Experts of a small language model.
Experts: 16 experts in each of 14 layers, 288 SwiGLU neurons an expert, 4 picks a token, a sigmoid router.
Training: a variant of Adam for the experts, 542M tokens, 4135 steps.
Below are experts of layer 7 (counted from 0) of a mixture-of-experts language model. Rows are named router (the router's row for the expert), gate (a neuron's input weights, with its number), up (a neuron's input weights, with its number) and show model dimensions 128-255. Each number is 128 + 32 x the weight over its row's rms, rounded and kept within 0 to 255. Numbers have three digits each.
Before each expert's rows: "mostly gets" lists some tokens that are sent to it at least half of the time; "gets" lists some tokens that make up at least twice as much of what it gets as of all text. This comes from a sample of Wikipedia text that the model never trained on. Tokens count by the router's weight.

# expert 4
mostly gets: " on", " with", " for", " from", " as", " between"
gets: " in", " of", " to", " for", " with", " on"
router:077131112141083071059163111136071099110102138134167139118208095084090159170155173133145103061165088123114135119054137114133147087135106171108159115201125118196142169115166091066134124192139109121087187082138144127117215102158190175123143126141144090120139108147111161141123140131157209098131133130115105098202121190138091117170085172147104131145146154201103171165209143158171098165129
gate11:125109187161116147110107162108145144157141149135104152143118105148075120164160148115166108166152157139098098065092112100083095145112150117117158105124126140136114183134160153075104158135128183126144121104148111154142175143127082134161162131140116133187129154186133190159099176123144151124101115122166089102132178132147080130164094157121087138095133166120163102158177125137130176156156
up11:070124118068131113144118100092127078127176124124171159132127104135075133109093161100153131133105150178188131139144216123146056163135167152118151171134129076087138138137124123137079142147137128116134143116157144074114119121111137105121074102088120069171131141177179142116152095145110106167125143103090181108135054150163071165131120127146165069134174118049052188195156115143146072165141
gate12:165156119091134073047151105136102124127118133181136133076145065096114108107146164141136237089089071101140106154085085201146132152164097150122139130185071157128114222115172153085052126174157127158115127067133131096168172150084184125167083126118144079175118109085141143123117093155092110133176132076155109138111116161143103173128127086121097029154097160135122170115185119154142175183122
up12:114116148127116114168128113133112180139153116087162126145085171167134093106099098121134048180123186115097118086194174097126105058089141122146110090120186140147130103110103141194154155113097139096130130179150125139099060100161078125109166146112102180114121112103120142117106145124158097148078112154126167140129129128132128116103140158102121172134160128107138087130061157123100107089117
gate13:126094139134132094084101131094041135122109116107130157105157138090170089171165151054104108114121086122107113099114129162139082131089106138173047157208121144121107177110143129148163115138112150126087209159139146087152170110085096107067194112129204081119134152106141165116162117100117063158118158184108157107126122192134118115160132190158117147086168160148178146136113135161185158148116
up13:087139138073148134114166140086062141086126185166108149157133093138108107125096152184143136125150125120148065120080105098143080133161106105162089140099099174198138190120126145048097166117095149138124144165175122153059173169125142188109095136193118147151182122130090163176123148107129133175190152143206136132162121138110099143127178103097108099164093136127160129092097118123168137140157
gate14:157132131117082119129120143185164142112114119103108126150087094114119147102185169103101113105086097112136061173104132142160105059134086122124131143199098105106138109113181107113116111159169150102115110128144103126111144123128110095157169159144165091093141131145078105071086083101120106100102133100118140098143115136161177162128141188179076119149093166154120213154070146162175119119136
up14:105159101129097168112124082170136099155104116097148138104094154141113097093163145187076132142136119094109128164119145126155086106168116128122126125180114049116123091146210122161100113139062141100112138124146044097124158090175173132145137142138185115147115126149079112072095114162110111110133114111073120121105089126123042133113096202179135143075050152097117158149174145152186085169104
gate15:132145132118174152108087099177029103126141116110100124133098120120121163085114162214088127080152104153145135157151141073127145110131100171176143169100086211147184162127142133126142155125128147125170076128030169166123125144105163079113141134180163135134145151138069150106159122126092195185151071159138082121096134142152134076122117105082135162165123104147122124138107142081134183139133
up15:128140164148134127165127096085089122127090170128170129158146063096085127197137142132170110136070115128130080098114114056102109107114177133092112131079050131172173132054188172130142142133205111164113189174145134129156169118123184144158194119141129159169123123174161121090188115178111182129164052138127119085139133142109116137154111195099105154160113128148073099101138095134106162121100
gate16:180113080106180108122141147138099099150179139191127123081127092161156079123154129089156152158091114091111111126148120114129070100145124109120086110163085098166093062147204125145161169115089183146172154151111129147099124138080168107124148124184142141137123143069057205124117105146092142178110149096172136129214102140117048099185127150161170158116136154150184152118083137156134125144098
up16:144092111129097146111189151120147078151124144140124189122104120125158154181123146110125171119071139167132051142163146144157112061117138136092153165167138094111150134152151117150137129123142086167123165195124140130167095132175113136122104110153136156136164131159162077114197103147118135134169110147147119134127106116109111173117121116165042113189086116110101153106097133144145078122178
gate17:111180165125093128113143111085140128147118147150120178121134115121114144113149155121179101120139164105164067131161103087184065089173150157170146139079149153133110119124167080156085080103139120116115087166120140044179072125054113161138051132106132128167169104144091065108130142105126125097216127148154048117112083127123157184111162156145127115121080134111144125118126105141146134123126
up17:102110092088090126124158081106147145125134127146131109089174159084108121142157144153075127170138101130050164095045126189109103145153077162131126123169101101064108084100081100166214111120108119146111102151133124120163158132160124172102085175115122149136141134123081170143210116107117166210198153141124086168173110141147112171150064125077172157143091172163172091110081115126132112098154
gate18:149102135136098119119136122063140116130157148136112162153070179076120100133164130116141153183098102100136112109158138142160141099174150184117079148186073098148153165101124177054122086132124133193148137134158131101132191113114127182170071111124144136165114112162143174127131082112140110169105081114113094114139136168064084147181106133072021125161160132105153092202081110103112136109160
up18:110114034196156131129110084126154106095182133178075129107115067124136114215205138031067152195123107177105122115121151135142103092154116082153169166067138094110096125115136121158113097103009152152133117129123109084089106117131091109073139141217121150135129110112119076117137139175180110099174155095149147151211148110136111110175171115103148094108102107184125129130146151067147087097158

# expert 9
mostly gets: " its", " his", " this", " two", " their", " three"
gets: " the", " a", "'", " The", " his", " an"
router:059142094202101124122126164164092147087104109139108126126187095122151176189112146148144169099130142162185116117081146189167115119140096118204169163188142106188136133123114177069126063139116161131167120121099112149092146122085132141148104124116163114144193057145091164174145151120165123118105137087147086131224163158197114179174096129119146154104158097124146122128169148190132156066147
gate0:092139144174120159116147108149132132152093117155122192141150141099142142148127140108104162093172132151156096172160114136086121167150112097147114155148128104112096124128139126117093140054160170105125124127142161072166153086125137146111136125159137110169134115155091095172079155136123123157045104141083130111177146124182079093115115108109100118097108054130107094099121114138106178122118
up0:109168141132130207076095144119119117108118141144159128162179179130174137108135146134152145125125120132098097112124105152133127118192087067151152170148161087119174088142123116166175135183159126145122108205157108116148060134172208155120152141061130150156085122162163154175141165207150106114143094107158111119167103186112147113135152169110123086125124101138136128127117145203111148135173
gate1:014171102053152100036187118125145122149119115167158120102122124126143129093133138152091059079084145091098169150162142129156128105138148151129061169106144064151122161138105131147168137128138144128155105104126170107156143132127120149195075176170094114098135088116139139072140066146110168150068146243075111137094132110128146118132140130190092109164103093135071099176130099140123089122142
up1:092184092131150086162132190171100178125144101177163137146169117101169178083153042092055144181143072130150116114094189156168122102094129135093132114176083115115188110077068180095108122136122122127155140148112163101108159109121144139125090177153126158145145153125142114138132147151113097173110102117081098126123155136143125106166113133184159162179130112074104129175102130115095116135091
gate2:161146128188123100058098106115172097078124150086188124136160094142154175198095120111122209162087141084146145183176121122141148109140100095106133073081078135157106140136068179164189155127162073154207143153112102066075144068145111127129114150127157123112119171166106094129166142080150177136088096171122102111115180164141129129142158100180119143197127090102051134059081163170193181121110
up2:134120136132139144134151101175118126181152177103137162140140127144117191117139108181087130129132080154085166205110142110125144115157173170092101091124122147103127157139138109124158140150172161136164126098105101115133100158187158096175141132089111188138148053093094141156089139137127117140124102115091132117125142176114209083166183145135140138091195140115160086133155167129137142125098
gate3:158119137096126092116121074072106093145105136144126119149106158086156168166153154113087174145107195084153179082179096101179146132172099142123111097129136186142120116169100131129194119140079088197128137091110059161149141173062158196145105110069107153179127154116125107115137166141128194094112134189191070155172156129100094181119124159177112127105081157114158157156119189071125198070086
up3:158175147154145140117113125173096082117122148167140098118070152112127120156133107131093176110125139109138102133167081129069163108156141081169088068112177119140112129163129204133137196050157126119127135174107081117116124191078131115069124142071163072164084104126122123131121100109099189052102076101092083143118110148151130139130079108146132091114126136147118165144121120079112122118036
gate4:103134183103123101105124108094128134143146122132159075082156148129085094101091103080129107158155156098103185170132080152176161160122125149110119155147090142169123162113170128087060067087097114192119202100105134107123108055118084227176139083121208080092148122128148119133148100119141142131152148167058120181158097141129145118145116160140125121102129120073086185166178155107165158161137
up4:092149133127139126107127120162118141105120160103152157180127143132182114121162118152124089111099071090185054083153133079115135149136111068123138120085161142147135137148181148139083208166075113122150112113180102124134115196087142097129113177129090163147090115133069091146126097156156121057125161120153116142145116153127115085160076145122119085129119106113143119171117116068185093132094
gate5:071172100129126081128179109184179218101083080159146128135186199115166159090136155114153207125116130161190094120116161146175171117106123065088153127145142097135171086140134127143168169150142184152084082084176091156091090151120143149126211165175086155085198125099069148138121079137097105077128152093108149135129145157145100131153123147132122117137145126112094141122157147153154110129115
up5:098119113113155108105169164159135093140143165124132104106118134170053180099136125159142171140145144153188143121083122126082094055203122151142166132152076123089088133125092083152122133141146137180046129142144190100089130081114167045170207094137123056088118158120070173097179148166099122130087138101108110139182113151063094158129154124122185171132080113114076126076163080120161171123155
gate6:119120108127155122120120148165167167098134160092124149133096109100145120157087130092150178158103173129141114102084094108092138107166094152114157099051118110158110162080105119088113110127142122094160131121162124124136104154152137136124063141154098099089142123100162140121072152119151112085151097098182100111119114104131127108082155158122106080155120095185118143151118122158081155120187
up6:125167153175059142160105144128042112149147136041101141101102166090098111129154135096189153223067129122148103129094107130088131141114143095118111135117145146154124127095164138090102149105132105089093130101182110141122134088146165161165125133121155129170136107148164142144130081151193074144177158152131152137093128070115179149133142101129065138148131096161129094079120104092149129137206
gate7:152188151155138069193157187118105069134077106079090146143135127160120114120175141156158103079115114143204099105177168129144096114113058145065101122141146071109127176097118096179171166156085140086126111097122107143132118108133138158119091143134140147159088157073124135105108165126121116100134128071158222144133134166149154089080092136146156114137139147135111142147135153089125120137179
up7:153148096147079101126150137093105078122132128088140102124164057113125107129076086095129146081092120172114117053081114134089212113116104156114134195164111154114144144090130103140175179108201092127130170141086122093119126111092158082101141108138092117156082117096177127136202154144119141136115079169124130177125112142132120174065066110088104094103175062139084076109119161134122094107101

# expert 2
mostly gets: " the", " its", " their", " his", "The", " from"
gets: " the", " of", " in", ":", " The", " from"
router:086121138147136082114129141124133131134108154157088112150162082120116158124142100163117150075096084184146138138058103150161146121112155110174193127156126133139191153138174117121139106151120146188190146141092097129137161128109147135118119124138114066095188077158115151165139139146229076104155133115134111114232157157155100187200102131174079100107117140193134165157174111173128176089157
gate0:122119172071110147098119164151145120163094093144118154105098098139172180110085156122122123135072103144094128179136132049092132099186186165137096056104070139132128094151136177208129132143144121110127189136106148118146159097130098132101138137165136153147128060124142111176148074157207169116129088140108167097135142133126146120167116084193115091108123075078115134123070142152121147116094
up0:200173166072118152060076106096201121118127200183104110129068231134141158155083059116155085139070112092175155119106121095142044094142128139140098104179096131147161087159090140197161144144114114205137115136118096061089148153108064124120092137161123141181161178142138197180120155151146107144044111146152099118116116106101121165146070107140099022083154142084165080125126130129126175137095
gate1:140135155190118116129122085134159142168072078111127137157203143057154080109147176109171128125185158143096123080129134116158139197102145123185154122172092100143115182135145099131146142220193110107116119150115190087134122131161169151077076131099110110119170126135111114162115145069102120103141147087136164079137131153083171128121117139134102126104118117151126181162089116154093122229167
up1:175137108123139099148117125148132127180174149118126146160129134134122212119084140103026185153112179119125143185125118149113154115083138197084122130117087155137111159117148174133101113115130138164095100139122137144129148138174108057087131140185191117049125158137169151095128060138127123172122130108120066115125095088117145148201111098145143125203123116146134042108159139073122117060150
gate2:148137132113117120137099088149146156162087176141158102121153094089064115132143082159114135107080130217101115121128110094133161182080075118141094141129150204178166112140081144110168104133112191119217132125104129053088131117131124125089127131146117087148145129114165112107131161138140165157150084097101077062188140132096153159089094123165109101090095090129183149166107188129148115090169
up2:115148165092139092130117216130096178119132173174147101102124125104098111161109084176143075147145076101148154095206125151138219110094129047100135143146123152092171096087124084126185100138144151174100144129113117108154116128093139136153134104186118156113131160106113126085134116163111135129071098039148115152106123175116076121112141114128084096118136135093155104151166165213118101146109
gate3:144126129122088105094136130141129152114141082117141068128133163137154145144153135126111138116112201157140111097087134111134117134072118149076186156120105157154136078138172182083119131134146133162176114111104120147126114162113074129138127110132063129127180119087151118150110097111123207143090068163059098088095170159113184094114128138090104094157065070179134151076156125077122133099194
up3:101116099134127160156136140141115118159167179144117060106091108072046127114087139102130125131111146137122105106140182172132081147139115104141189185104093129109161132088113137140072162118150067128159150142100169126149174165113160112185126152113081112188183159149178136101055148147177173169113134191153105108102138134124114091130070155166094141118156120186146093149146156120120138078107
gate4:173106127141099112157123143149143029157115127093106157043150117170140081134172158099128178016164176106108161076124120137157116146120159147157166176177123103140125096110172175140127130155118126159117147156116139138101089110067138108175147128146153100138139053162177138107114135150116059100049127100064112160148115154176104149168108151146137123145123165164166134132144140150189127099072
up4:125149117150138119118039141114088102135120120143155139154123114150149157115143115111075059141133192134201145058084107102146170176089132144160129150085129101137138082082078149106104089149115121132116118127123111186146125123084159127199144098130133102145139129093139082101124207151145115136125118154177148142089139057143104180131103109110155122146121154138179156173111064027132105101168
gate5:164095136113096133095108124187119151171145102116198112174133123123121097130175091082102192115141135165154098195147112118067128139146146144130110136165053136127160123102100116180138113147139153155158118131139148126062200098123094189143142079080161128097108082147194130081097144118137133164158115150126163122210184105040094174131104110146105109144089155187166170155156167101152127123133
up5:111146133105154152178085071105098068123126128103120100141173121151147177198133185076168193103173097108136111115098183112108144095165103134141157122123165106127162074171133068081133105098132131062108153128127142079185120133184144120086137151150070171157125149157114138102134144170140160017165071147044151143145161133160095085132117158172091110066167152136139169152083135108131130076105
gate6:091085135107104056041095133030172090094139087108158106143150137076150128132105150152088134070094223129105139095170115087136143080136134185101136081146035127158136152125106114126106125118202073170179129180109091111129154125138143179098124108152118105080116113088081097119145117121186129096116092145088162132164156121101045174121148113088095123184115055164120168136117141117141114128107
up6:200141141118165142193103095091155097105049093135145118086112164140160135148177141132131146152199104152128157103132144129121075146066085130124112120121106094147079105131164131136103134159099184043121127085162160197089115179119124140081147100097121150136086111124167139119114077123127172101112146081148102094139166172137122128126124130150141116067119143122114134113095122133104078142138
gate7:157195150147094091088116115111076092131118126119138136127148099171105138126154127126068104154096140185131102095076122118104114135127127122229104113078115182084144138139173156102119092153124147154162101115134062109156133120172074114091082182148105137097147110105153083101145143097182110147146154189110154158114122108135080124130144113144135034174094190104148158188109113113086123122176
up7:137201118145134102153182145138116134093127140180127161166130105171208120129131113212131137080126162131116155128058123157117066150125135188080130105161106107135110094121139122149101103119069153126117181138169138137146096156131106060111150121170101117094108132146172139085164092104171133136161109123142116103095116127147099134110143101145165185133149167096140135123171112128149132137149

# expert 6
mostly gets: ").", "\".", " 2004", " where", ".\"", " 2014"
gets: "\n", ".", ",", "-", ")", ")."
router:084131089140161122134145151123105166047039101093166123129185113103144215131149081178121128055109112128133133105081134110154126143148127092139151100159141119168156138168076172127117082182126092109141220101081098183089142150112156153098120125148187063118165099143150175176112159125182162106164114137138107138190161227136118107186152141163147089174112121168114191175135170156145158098125
gate11:116137191113138170097117155148126108087137109100195138089105149150133168114116191072107139105125078151085161148169175142138143110155130150108109128122171094119142127115102205100073120125166074142202141093105146153140095117125102137088112133106153132088145132125168114149206113136106113097101097144159101152126115159157100193135133086199112177159060128155132139177182152129105159099125
up11:055128178191132125142099144110108166107149129050073084147145143144147120118144107127152141119154075126148143158092117131131124156173156126122182133134074132128156144154091132105125134185155113222134128102125094131151067129101154062130122103060117093088134147152107137128116128055137115105098122161143172091120132117153126161124126097134114159121060106107105118162110150078144135110154
gate12:064169128138096147102100122169131130130106082085108120078075035102141169136111128040093097162121121112080102091193174142151194093150110152160079122091154072111115084152139115139138147146098156126103109103116110144136118150149167132119172096123129117074144089040121138078160146092167118128058140098174140128158141047146092102108099161134117095097112126127113082146166108086162201146093
up12:155155152131074133152168136114111125128087123131114087115123077167080105197179047105161135148150147062074129156143099091169082146147184225110167115122110122157155144093115149096096112095133164148085114168132137099122159086122074150166108133079115107151110139155089100170120072150073071133125129178096097109116064168151215144100189147157113163092174144151106143134095104154123117097146
gate13:149122088121124103081130135117125152105180120069091209108140126102099162101093122142149149147147094145137117119108165125065149095081162123122153115079172106150116166034128097132120082153163192170109108096207128165165143144143153041174117127130110137144091099131125178157057120119132149172147130187137132113148113111056086143133075099123155087106082112130139171135135149109158145161166
up13:113108185165178149129124102148129144116112155175125123172120116094156182094122131143103101085173144114146101095152133121150125154161080133131152123089160115124152133102169134176171079128147174098207137123131107123147085123180126111080157120108125067148137107073126146102095098191136209135116114112098120110094135138101052135110093139142090124107142106128152138106112116132085154125116
gate14:139136067138141169129156113157052144111112173104128107115153067105161119172138069124121118133136172150104122143150137104115082139183071078083157055153046114118199136081101152121138144095113139132131068149135084124123142157157106166102092101171150108131113092104042145135113129092134109161169113138166087167139138159148097105158109117171104105139160184077128178075119116144141104120163
up14:061136031116120135110117135151174118125057093108162072078161080056166156134105053130131163145150170146128120114143127111131138134131123082123113105148114115105158152164089114135194147152096104083168162189120100171083146146143088166103118095160209137074134090114083130122177155128161123143125110164100122138110186087152099128143153136185123149178124110123136112118109134142184130113132
gate15:161168127112090124146096169114105131143173131066075141129147096147083072179120119105143118109116136116108112103178104044136118130165136095133145092125136097148145107136120141099123110095146100184093121182115107122093198141099188121140153122138129182167130185147101103132131073126077133073102152141109114130204048188109113150108103124134113164123141137156133115136118137143118156086161
up15:141155104145133089140168156088187142143167133125124145130110097106118117132229106134113108145198160160082094124176095091138138219079145182140127132071107110121094108134170090126102128121164078112136096144165145135164133062103155105104110128194067093144100133150123126155099132159151137145174181127134117153106107057101126172158132091091119109136129168135086139104120111053126162093125
gate16:119116118091117073169134127161093125150209141152119158105153164106104136111113115142100095148120109145106108130093114167124142115141031133081137123135112117105129134163115167115112057125150148157133153146090033120092100162153127105174118102146179134131121108108086103095118098095153108075126076116087091101152135109146155115109160133163137138169138093162113200128136158119172142124130
up16:113103130061128106121091131170090159104164120110184164122114149096063153091140081131063088125114154094134128164159116115130150144165089133128115032134183071115138071089085152145111120128118089158096128153147060202062142204179078105155170142177154093120077129098131145197089129150123128144112120070073101122117086081117124124126140160103122091149216155178091146051134118084144106092100
gate17:118081127130185114187113140124106142077118148117139167176111118112134122115150171122136121119135133130094169091154212127138115125147189109086050163089215158146106103127123150138155142158128117084155143136171172145116081119130091145091091141125128137170199083117181167144113136105158165027118107136182165170139134117042057121170166106100124127128129119149204084170146117104166158037125
up17:113150137110074144095159123183133080172109138137073164103072126113082119059124095163138113094102144167128120170105153138147106145155072140116176096118104123087162175093158101160126111159054198091146101123134138088086191107186169121135126128139094119125132108117128096070157121168121108152144133071095158096076132086112099135160109164163183101176104130142097120143157150151106133136127
gate18:163087119158176154123172122110130114154108099084116136078066200151136151079146154139118110143144109101124149118168137110132155125144220137161110145098146112167137129050159044129093117088155137130168127093100084122180138138139149117175140137087085094112135120123061155141119160132136143127089139122149154151150106195223103149084077097138109111102106180148102143156128137136118170087111
up18:125110144126109131144118144209140117118117112156133130133170143083122182136119115140095147162146158147182115106131121177067103119096144155135114163149142161097178121151100171086120138194086081097133106123166092139131145131061136145129118113124115069123175140136112108140150058121134118084120149159033097121104111124114137186112159108152131095144114085103117111119131134047098066106123

# expert 5
mostly gets: " and", "),", " including", " &", " called", " include"
gets: ",", " and", "-", " (", ":", " \""
router:071126150144142166075127159096061134157090183157198155072152106116102093167136130162149112107079113131176090129043113072186099198113118101155149142147112115185104110174129121096135062116128109173161153104072146106103150072099164172129146127112158127097188154108124174102175136165138180156152134122130109118181062197115164121188085104160108132149141156136126148160148154161084175106163
gate0:178102134121123129136141146194146172129134095120135140190148099145163200111105138159121129138128126132108152083117133093121156150095115137140134091129126145129150132169185131137159098108127095175038099097146074153160145110165160103162161140100104128095183091217131184113128144107238080112148115084135159126107127161210151078200122190168108126112151227120116117130134199130198134059114
up0:127096116171163117127103139171130079103109127132127102112126130121098106151190103153155109085126113088200198144197153122152092115159152108166159111162090168123127093105163209135088157232119136085140205088119151210070119111138097098047114122095127084137076095134126083163131119121071175126146094151128136164134175169131118118123135124101132122143036109129081100122120118076120086160167
gate1:107061123149153142107162149102119150111161152147135194144154079122072049115087052104124157141098091112155089125078149175147079084184196111113156150131158074156132141048138151120111132185157156180163139120101097137120132130167092134110128134118116116164117085150094090118136083175133113144143093100118162176127148053129090173116167130073122112141162108149191156159151092111113093161088
up1:139154197138066128134068087172095082132147231175115095098187120105096123214144154095141141096145162108109154161143129161110144100171115093200181135163147132105132180071082162138109149120147113135147163090154145090112141072165141098136092110065082154133118152145106112127157087084009077138168132163171152138166080088142065200131110101103125182090141136136105102166144124107128142108049
gate2:081172153101118176097123144182089061123108142147164071062075148065097135163118122096157114123108154123168149107103153163129109170163079074156128099110127144167170131167197123166106113153174119126146105154120135090103196096137100129165142092089094128108183132099052099103150181134104166091056091207144104132088148103096106149124145176109070066184122098160166088116171136133089123144108
up2:097133138116111163078125155064109143171094169102163150136151169137135126186126121152090154142085130111104156085173155151115161126136117129146187110142075208083133131128170137101167158137168075152227159101111085058079110085155107117108180142087134181156127152128151104152083066190087138126141117112123103205090106081144094133143129163136096114143197199084164154186130104150136110160142
gate3:064098161108083123171159140137148066163108105080131121182144149184138134193151143091124149077119130138112095146118103144154157139150157153112121109193162117103150112120119109156121110134157123120142130160160084143139128057151149160135101097185080098083174102057104138133116077135149094108138117174139017090152109165142163084099122100191123057132141107109181098075155177131111150157105
up3:151135077165115136154148126121154128155145145146178151194168118194095151180121153110126173161054132148118104112128084100121140150132144128103153150142145127127097111162117087144129113101130161174137095097092090118130075141149136150156071147148135138167168101103132131101192102172148139127058155120061097103185151178130045157103137133160131128151144126122071141160151167152153147150099
gate4:140134118122081114118126161158135105174119111102125133133203098093159133104093143151057115143074138070094198096162089101198137113142127136152098097086135158108117091126137061098067100122118101157077160067155152116149103092105111140126194143087090127097086131120113122085130155183111129151086196183109130120128062136096103106149139102086150148137180128100113128172138146126126133168146
up4:135067161103028109120106157163053140150103141043121118103085124120077155137158108130145142144120091141150090122049127169124112122113193118144094103149220188077132112104153168156084182079200156127139152184109127172183162050138125117130092124091144153147148117136101184132122155150111125149159162128117114200171103127121162130106097122172086145131153146131150101093093178111110134143123
gate5:046076147120126159054136185147085078163176159123167138102110113104144115123120132144087125080108148108117146093115141124180148095132127089163141108141139162094134169148158184156166126137152120120111208157157108100082184139080116142155157122153153105091136180114146141084165064086120130163108142140070164095193139143131140158235127152150175088138121166105090142099136119158110133138168
up5:107104196119104130121104128167111210049130106088154080156099196191101166081104131128117169112137084139162181118099089190131104103146117128083149097122074092166124105130137125160159174119116162127168059069138120202105084149082153104129104096111128109151124084151107146143118142117074110135108091192150113109138126116151133148002139023105149128169178117120116143097151104102104091135093
gate6:108145126078124124120161154118120116199116120144092189124154142098148128149181167116142135093116099128194188087103107113141147111098126096086127091153128130117052144058161125130150181183107131107140226088109098130189210160119149121121029115105123053132143080111103136162154127095147128081115132169116077093134102154113098126143072131103092181120143151179173098146161159157125091124122
up6:108115139177108105092130110136135145144074068122081180117107143103042110091109149185122107114115166095116105130140117111132099104122075108121072125155152115096139132117032111087136117128155151170124108129167138155049137074119126155214182158112093120160104177163125151143056125153124098178117151106079134145149064142178121165144146092136150136117130115110128125096127129185184149099147
gate7:040099116128120157120143092064099126133167153181094145119186069137096129131166093089115110129131155123138142113105136067176137097123149099159136138085141078142077126172139181142198145119168112137147157136167103115125130108152095094077158141117093151148167073102154192132126098143115151141140140205058100110136129193144072121143141104141121155123134123127112154102126080138163101140084
up7:156129139090048069131073147183190082078107098156129126207078166128173161099129102122113150162154090076121136151144070190082114161145149168136136158120074142123156125100121054141163144089139116131114120155053164140117077141155139174147122127082138147111086151140096121206088105116172164077152099113120134126100163128144145174111138198141103141100100117191136124116165185096131140115103

# expert 1
mostly gets: "ler", "kar", " Kar", "ov", " Gar", "mann"
gets: "\n", " |", "er", "t", "y", " 0"
router:079161100122140089129088151073110151111070159129191110087156138119097138115141120144179126092126144152117115160090102102150105139143085091148156091180111069170145163125090149053125058165073165139129172077042074153093145123072174189121112122089176170118145129166153182160149096095199110108178127126154127125141121192111101173155093084152126142133168144170116135186203115128120068134099
gate11:091097117118102106100186117104057067130126139087084125062133116182106125136182155098136137105100137147162109063133051083176145137130139132149145070169160082132129168121222105118143124152133129120106181167165117105131113141051125091124118124161073141082137121085136149114172204114167117158157137130162163158147168130122075147122123132149135141044172107131156146115143143161139105093142
up11:136102121058174107111173122111115067180090154085095160142145162217035125134156122108093126109148108124108151110189126185156151122135130111093094104122193082129162125117130129115119154140098086110058097170147101117179162170131156156182121099150104111118161123159128149092141193121164146112151137108122171118130193074071086151116137126114116163119123155122104148089162152213167106130115
gate12:071126230104155116061170204109128136144109129087126137095129144128177151119125127172162068105183134114192105149098113132102099142148099100088165116104115137119110155075120132168072110109141089180133183099084134149108113157061137174114126107113129184101138176166143150084179128164153163162158110135165104157151107135156119123169119098142088099195112142092064143147093166181047161063171
up12:111046089144093100151068129193093118109138119143174182107174128099077117068119114133087084146177175096103119093164111174150168129064087153122124143099167122118116174133108146114157076075088110159113077096153169149191116151110138110097160104122147135118108152169156192059056200127127165172122122078160171148138082133119128090130120150126142048143165132104171108081106140098113113092157
gate13:101073161120158107130089157206104068166068115148176140131153158101138113168173131123110145118098187097199154158105101093182108166111050155144060140099120121158147181076135107133121113178178164100145163182135134215176166193105162107117119108142158136119107103160099200201140100091149145134152176145105117150136105148147059096139094105137142106092119167178163171128100162108144169123117
up13:132134162164125089155188118129155209048135145107164108168111151082124108083106158098131228171193107137155088154116168184094127114125180124090099137100118156083150107113106117100063107103130140086120124158103099139127116136158066125112106121065177112133086101174109065135183082094161148139142123115138153117124161154113158101179130087131156120099079128146093136113187146184148140130171
gate14:101094181082096151127146155153124126129131124137130134116189113164126151098167115116105125123099117173139100151154130116173156123112105192106077093164175112174146138083099138058169118194100186099158128117183121159149121122145102124163051080115076101162113140105130208075175126126141154152126109106139074120160119103201090145191166113160127180167108165189113113091103101159192179155153
up14:108065101078086137097125136146103113124124120117145177158103069100093136136158131169110157132138122104119098148129148119152115145109145106163070122084160175094140145136173178096166072145112140092125098155183126136115126113079161116080168192113167074097103138134083101133229162124188133106074097124134138125142093029167118142114156210146104122138161123066125108122098123153176129153156
gate15:115179081114063123101123087100145117106130134157183145136182085097105146126157111097093069127199128058134095121132128086149086148126155106135164111123101092145072123137183094170073106137145093131136114165134145205117116098163143119184149097148113102124132075186151086073096163142165140133198117166143111140153148129098151118173167124149156118119094123140115137198164141100113149115164
up15:125117177156101109153147104111136079075135125155100096095075111125134111178190130183123171102148124144163109144142200084138142102101120119172131137173157162115086102154111111141155122124111123153137183156112095085128132129153179110130085099123144108156109096116131088112155096162096122193088097165121013139126090210181116089123163077133073110150123096062145132109103143056159090102127
gate16:194090167119105193166090174108160135153114159132133103113130112154104097159160159139142120099118149134152076072132132146072085128151116093131148175136095146149130092165134161133132117151178166134109138149103126074107113152197148138168107125143097116162146088127080095124140120113122196109213068120160152124150166118097118102105085203155047170145156049137142104164093184146090107120122
up16:099189142170163144143133088128112157142137191119122132149102092144124129098126138115203118128217089123155107110090115123199146163088054090132099156093164119117114114136122142166137108108182160093151172146134113204143106170136126071110111095196173139182157115127128145120091179198081107150116092116094120147146068131179129086167102123117124157079138164122072179186096139156121145112111
gate17:159136129075144157154110112153113141068116119099129134131097079131136130179108155111118189127130135121107161101158112114146129142127108097118134159140101152110069067143183113046120159128132141086088118093106164069120137106119154116104176070157149081152136065079166094118199153094168116100143078146113128126158143152126101080130087110148129144117156123149136113119071118145141148082128
up17:105091123159115133202156041144062086189120183197190124113168075170129134141183104122131089145172174084165160094123119082158140163100071079125150095096192153144129210150061178185192104160146097163149136163154123148125170104134122174100107113106146205093135112102107121098134139096138171146121091104161165135162129111191136143117186123106160081123085163133049066160101097090111176122117
gate18:142097121121110106139079119120188167114124140108189153144148121067134151153255144116075198160142169098112179149156107120118111154119131147095088135156138070196066166106112089192202216122093244161154139140142148136141131119163132100151121112132121136141130122079165116134148134100130128111158143130173149050151092170095155167163121118122136137162101156187110144181156110132086114133149
up18:103156099138156156088102133122134152135108129138192075122133085117209139145135113083111134112121132109115148107162098076142189103130171089115144137085106131132119073125119100120127128101140123064102188179143129061091167148168075088139147108151138153094131139116102101141114067158157111068104101107115086128112086105118107148128146158190153154096164071096158123051130108088143163131209